python train.py --d_model=256 --normalize_top_k=true --lr_router=0.00143 --n_kv_head=4 --head_dim=64 --vocab_size=32000 --norm="layernorm" --positions="rope" --rope_fraction=0.25 --extras=["capped logits"] --init_std_up=0.0299 --decay_fraction=0.672 --final_lr_fraction=0.0
Below are experts of layer 2 (counted from 0) of a mixture-of-experts language model. Rows are named router (the router's row for the expert) and show model dimensions 0-255. Each number is 128 + 24 x the weight over its row's rms, rounded and kept within 0 to 255. Numbers have three digits each.
Before each expert's rows: "comes before" lists some tokens at least twice as common just after its tokens as in all text; "comes after" lists some tokens at least twice as common just before its tokens as in all text. This comes from a sample of Wikipedia text that the model never trained on. Tokens count by the router's weight.

# expert 86
comes before: " of", ".", ",", " and", " in", " for"
comes after: " the", " a", " and", " of", " The", " to"
router:076150126074187100083155115115139120117160120121103122133143153156090096139102138173124104107100130105085147127130112139109155092132141083148130123143111106174126168159134146146168126113159134134145123120132106148159149119166128166143148144141174095128129153117091137154115129137110115148142146164095158137123111159145107142098126089131099086139141136125123137112170171133178110122097123102139145102111182119107118142133130096130163110126125140096153148168107130141100147147110141137193167111153110127129148131154128136115149142128125167106145100150126095147132099135145117136144174150082136108127125139138115095121070169110109105148158168167124093128113115130132094168144139138165142111101164128107135123093132114142128093140148113099142111195089113108150147159089149

# expert 44
comes before: " States", ",", " York", ".", " Kingdom", " Party"
comes after: " the", ",", " in", " of", " New", " United"
router:151170116112167113123146125122129143106160068143113129091151168154143095090133116174123122132135172161098108147147087140160116132079148106091147107118082080164125159159106137142137127143111146099180128081119164120116106123092168153127107114158127137133110127106098128158122121132089129138142129141172093141146096133124101166132133110100103095150138106117114147137132151155162097110086110124128134153128135105134149156131124124146095139123108152094125128134126102131133155148163129143133147171111112118123102118151131124144168123119101179086146097169121112124119090141145130139116126113098155120135122169150117098153093110130108131131148134113102115149172110141073068115154104166153147111103100187090090127089125141129127091152143111090123127130103120107139138193104150

# expert 13
comes before: " of", ".", " to", " in", " by", "ing"
comes after: " the", " (", "-", " a", " \"", " is"
router:092148113120111104137107140127141099103188110148163106110162185105079136113153139165129100134099153145093116194117110124134121141107153116177155133117130090163143157128119136147133129126102150109171152113163141157123143137113171165145080095148144122087122110097114147144122089128116139132121154139151083157137134158126118138134130152126130105137154141183115177134138161141128140084090107131127134093104144149124154134111134129145111166116123177137089070136139131127136160105159109153137152153117144083084131100134141118115167091106138164108191146166141092100119144137128122129138130105107127103134141185121102095118093098106119135120156147123094117120165108122132092135152117152129146122099134104089096119092152131108122133108101103128155116112114093131158121162086148

# expert 178
comes before: "s", " of", "ed", ".", "ing", " to"
comes after: " the", " to", " a", " his", " and", " her"
router:125153157137144074138123090110139153107143124094119119141141134152103102127099090194130101101090164101088161127118088140120147121111141126141132097128132122156115146146127132151163114081171160155159142088124146136103120140118135152138121118125176125154083141072116161146105133116156098129143144122089143129164099153133133143089143157113104138171168119129114127124151107112163109097135149138150098103117122149139132121113127133126132120167077129089122125166080116094125136169079132129164167112166107112105108126145130117084127148142134149108159069185127136153139124128149121114164128126099140112119131130170139121134084091165144113139145137146126105120147092163153132089129118153097139138104127157085108116098111123121184116105108167102121108147130113152135173156080146

# expert 147
comes before: " |", "th", " years", " July", "nd", " August"
comes after: " |", "|", ":", " on", "N", " –"
router:112106142141083110157112107138134129114174088076131135117151147142136126136105087186106104118125155157135159147139105141113120138112117095121173117118119088165121168124112117111123106141160144125120117123136148127113139150131132128134124107158099101098137127098081150149103101139121103109090139115164096123145128159119119155080127129128132136105152124127076152150139136126133127119095154144102144129092132166118183159093114111128133138132115143112152132128103111174147158118168093170126136189148097076102128145135155114106161141136145133145131104122131102147148113173140153130132118090118131073151123175149086135153081070148146115111137134146098161140185124115146134134181142167119115135156123137080067123084116131140143129125139122136140115087109096149128153158083173

# expert 140
comes before: ",", ".", " and", " of", " in", " was"
comes after: " the", " a", " The", " of", "The", " World"
router:094149129096142117135190152118128137089128091138127123064125142111102119112135164153132124097124152127113137129133087138125172123111149128136161086150103104152158135133143118141109100145148156107165087130158090156133143118123147127118162141131113093110124118113127129156119137125130116123162120167154108139176123159133121146143138110132111049130137136127104143140158133103149083118069125116156152139090099166171131148166148125159152116157082085113148119154124114135098184143118111192150138128123115134112123136128111135089154177129102173111108089167146140131100105128143125120120133107085143089128133132102103100121095140111147121146149154079108089142143121155073072124152121152149100132118152136096110106088147128119144128141109168104135146114105088136139164168120127

# expert 102
comes before: " the", " in", " to", " round", " a", " for"
comes after: " the", " He", " was", " to", " he", " a"
router:156116115137103157146200136150116113151097074131068139149113104138129111091081141158141108115165128113123121141135120133150126121094155119088142110126129107127122148139146110131130132116134110182116165096127128108144104130128121124136120138125143127151146164111093133170145158158159119111100122167114140124117118133132095114116135118119141116140103081123162146059131141119147094113116165165152136154113134123133086144145120069148132092150122089150153173200128090092142106126081152134148155054139100170158130137084158158141108141162131135110119110154139107183118110119168099147126161154098164133113121090113136113124120154115165089109157120173165126170096124134151164139102152123116113120118135108100111099102122136123115117105116116129108134148127119089126109104115123

# expert 30
comes before: " |", ",", "–19", ":", " –", ")"
comes after: " in", "|", "In", " In", ",", " July"
router:124155131152094107161131137144163152130165078137139140140133148111100083099079143137133134141146145130082126168141110148080160111085123084140190126134092110179124141171137126164138129077145146114136135068134135149128141134136119140150060126158150108110110116118111167136123104135121128111092124113189068124139111143138116094150121132096118101135151183153112162131108128119145122101091112154113114143139143154145155157113165123121130168096110114124114077139102097101127146108116112137121119149112115140155119133129156119145157103142099136120149063140150099136111091164141145138105117130128121114134110187112150107127108153123146113090143127124152132161154135128161103127204127119139125087099136132083120116095140108132117124123122149113131123154085104119151159140110166

# expert 68
comes before: "|", "-", " as", ")", " for"
comes after: " |", " (", "/", " et", " 1", "ร"
router:062110113114141160115136181136132109148111105178122108150129122176136097120118123151189107155143134135110182147114115142125102121090140117138156107139113077154134152141149111148153112118133102091156122109142102120132133122100103148080094087128086122108125120116102183151128126109115119166142154171148113175211123132138091095124117108092118106123137105148123145129139134106158127086077126148111133150093110186164116151115150118142135130104096127149101111150139125143193078139127137161151125166126138121161117162129132133115139167117122121115156139108131108137163128132157162159115118120066143117113077154126150118135108130117147111119157178134134084166131127136132125128131157151178093138151117105107120110090147133139116105136122153145119105126092110106135147126122138

# expert 144
comes before: " |", ":", " round", " place", ";", " medal"
comes after: "|", "-", " (", ";", " 7–6^{(", "Personal"
router:137120110137139132158170150119139121111132100145125139116112141139112113117107146182106103151157185129123149128149131158133176080134085119089176102118097117112131163163155124141108137128123120151125134117142120154098104106174091121109095110145114120103113129129080125131131155126095118138108092122106119115097143143143075119105127078130132112146096140116128119116121137088130119130121159153141105142095101122112097201147153128179111078143083079135129180168106108166150136126093078156173143120144097136149129165161159140116109141123082113093135100143162096184140113138130161161164148150118136120116114150139145109108108156101172089125136103118134101151115166162126143137103144108127128144161168124095094100113141140173101117120136133109116116133112128105169138154131123

# expert 158
comes before: ",", ".", " and", " are", " were", ")"
comes after: "'", "(", "’", "phone", "giri", "ak"
router:129106132071145133122139130127163094121117098145123136122140156124111103122108117142175112148120142162122117150092089167150155093101134091102155135114088080139153163125180058138112111131121118124162154090105112146139143133120150154110076153150132117109097116106092179115095154142101179140133117142076112103173096128177102100119098090145135092165115149158110148148138142154137111108094126129167131142115121126143105183158150106132149099148101124134156126144099100138161136111122131125159111132098138125158127158102131118173155137117113143080115128166142087164166133129139122160130157129117134117125151130172113089124107144113119088104166135130157095125124117163114081109121133134123137110129149143098102107086148163155109170140107152126092130128119109148134104156145152

# expert 52
comes before: ",", "–19", ".", ")", " –", "–18"
comes after: " in", " In", " ", "In", " from", "–19"
router:130130100134121103137145133151130117084182111154163112126116146136108062118135145182157119113128145154086136138112080108116139091113139097142162122138114084132156186177124120151137121132129145125165150098133084130185089104129145127120103115145108114114095102087125162161109121154106112115114142147112081122160117136131101117132121084078133113147143153132106146117137126137157105091097136134146126111102152120148108134088200081146124138149144191148123101142127114111155155154118110110125141153103139120113131155106121129168188122120142142113134057138147100134142122112143109123121166136089137117140109143157123106145110131099140115127160130122127121176133137140085048147134117142185082119131144142115112115087142108143122133125134147132150123123108125113141158169144141

# expert 59
comes before: "|", "\n", "-", "|---|---|---|", "|---|---|", "|---|"
comes after: " |", ".", ")", "---|---|---|---|", ".\"", ")."
router:132152124151139156130134139154132136092130074141146134100106137119118139120119098155128089142091144148103165125122106148140127108098119082157142074099089130167158152120107128095141090151150123168133171047144144136123144137111143144145147122120129089128124122105100132156118154134138107125139141158154160155146157144119118142106151136123121091134136126149156165104155100096179159110138151165132141110122135147093188150136151116149096112109099175116126117163114113139145118148123116161147108124142125090132127115124137137144109135099105150079100112110137109119159114147137165129116129151137073141147128136122124122145074098112135111108220116154122113110132135125134158104161135150144134098092116143083098099090073114104145103106135135127107067186112102121149126116117165

# expert 43
comes before: "s", " of", ",", ".", " in", " was"
comes after: " the", " a", " The", "The", " new", " his"
router:111161136113120116119147125093164134116142117127095162127163142127142100106104127177130129125095127120081148124118064149113165110102158126119136125142094102170148143189160136146156125124133187126135123094164107168130141101129119164109117130153129102121106108103121159153138116149120118142125157127102115089152123131122100106134115137135128122131079175152103153078143151142166129139103129174137079125064123127128126129142118148145164124160107152103128139167087145098090191135123155141165179126153129130142152130132130120125142108130147160095144095168157145149148119130148126152114156127073128084103129094134132086138081121124148099119155156145151072135139113151123099146162131135149097150116132117115138087116106092120139072141146150105115112128093098150137143172105137

# expert 107
comes before: "-", "|", "\n", "|---|---|---|", "|---|---|", "|---|"
comes after: ".", " |", ")", ";", " information", ")."
router:131141128101098156127138134142096123123166093164141168123138139131089095085111132143180102175131162135105118157136108137142096102091111105131138108099094097145126164133157140132143110144149136123097114100169103136159119138097211133160130128157118111123116148096104156154115134146130124125109155142119095162138142147167109087116144115074113115137133150142100156127138122123160105112121135154173071089126124132129135133168145115168107112138077127142165067144131132106154127121110124156150134130136069137117125112114123148129107143119131136114160117131200105132156097128145133140077110150097123138134112137110126123161106090110131122130157188175127100122131148139118112136130117124183125119110119170096122127106132120156124148102103157077131087140102112121149190155118147

# expert 130
comes before: " the", " a", " his", " this", " be", " least"
comes after: ".", "\n", "ed", " due", ").", " directed"
router:090118089152124139131129095155097148140183071122183089160087141139122144089117144143159139115131116131102125137169116132124129131136108120135180118100100104155156137109140124157108121134134145143125131130139120156135140163148124148119117112132154097173167159082136123138125184107135123145108109113123126143140138148144115096120152111119130098114130136151161169135149104117140140096148124162148095182110145080078146145109110121144171103145100173150108146166130117117125081108134119154146116119154120099066144124086156135165160121115102159108126102148148123116144096141138121132157123123101156132142158129146069111139127138117159124093150146127087092112119151129179063096108137105144129111141153128089104102098134083109120133125068141106114117142100112154142106102123175

# expert 183
comes before: " |", "ed", " 0;", "ing", "==", "present"
comes after: " |", "==", " was", " 0;", ";", " he"
router:083161112135144152111139113145105083095144099125136129119131110131119102128107149142181083143172164157103115142136141136136110072110108107139154146132098086131126152136183093163200093127105158096161114111130106152144147124141166150118088149147163139122120109092086150121094133136080098158110123142120138126166122105149107091133124090122120151159150130155136172144137121173141122096052125143124125126129104130144143130114128157118133153183086143158105153132131102165134155153142146165171136150125152120130153119142122116153137118156081156116121115106151067132157090118163100146125113100111158115100128135175099113136123126141150100139142124107136128150106167121142091114131133139156159111100144147107086096126141122142117140145129137093129103140107088139133158153091138

# expert 127
comes before: " |", ".", " to", " in", " Cup", " for"
comes after: " |", " the", " New", ";", " first", " his"
router:110122118164152107124150121186156080142134078156094149158132118143110096119109122146194113137145127125106118123135071143149120135098152104111134140120125122144125132164119136145165116075139106131166114100130122145144119102111088153135125121120113131167160117100096149171124158144142149148139141154141100165145126122108118115147153076090127127149127130089130119137144187101157143099093137148154136127109109138140139139103159128139168083157086141126142151152119093097149121138112167151141137092143143172155155120105151153123118151145131129095127133118120088164107089112166179157075161132093145092098089151122141108139102141103146124155157138130133120128060146143122151142145137164179126105102143122097116107105120134135117130138126174107077120160098128078131162134121123

# expert 139
comes before: " in", " of", " to", ",", ".", " for"
comes after: " the", " a", " to", " and", " his", "=="
router:154139137083138109130116114142113122092145135141139115110165165123108129125145111164118108150109168142109120123142105152130129136082131119186144120132120115178152110158154126133108096123106122124155115102160116177143168155123179181144109104116152107097124128095118118143112081140109089119103125141146119160145120150128169136146114152120149098132158150140116162111172141125164141077109106154108094135100129159109174143134129110125101173106125160085135107137116140128101135137118112128135142178143126126105072128166109117132181124104128104139118123134138104091123147134144112116123141170102115083145104159135079122118081070163101108118147122114120143107164106119132115114134143146097158110115113165067131119107166087131171142117122137095135095142107088105174169142084146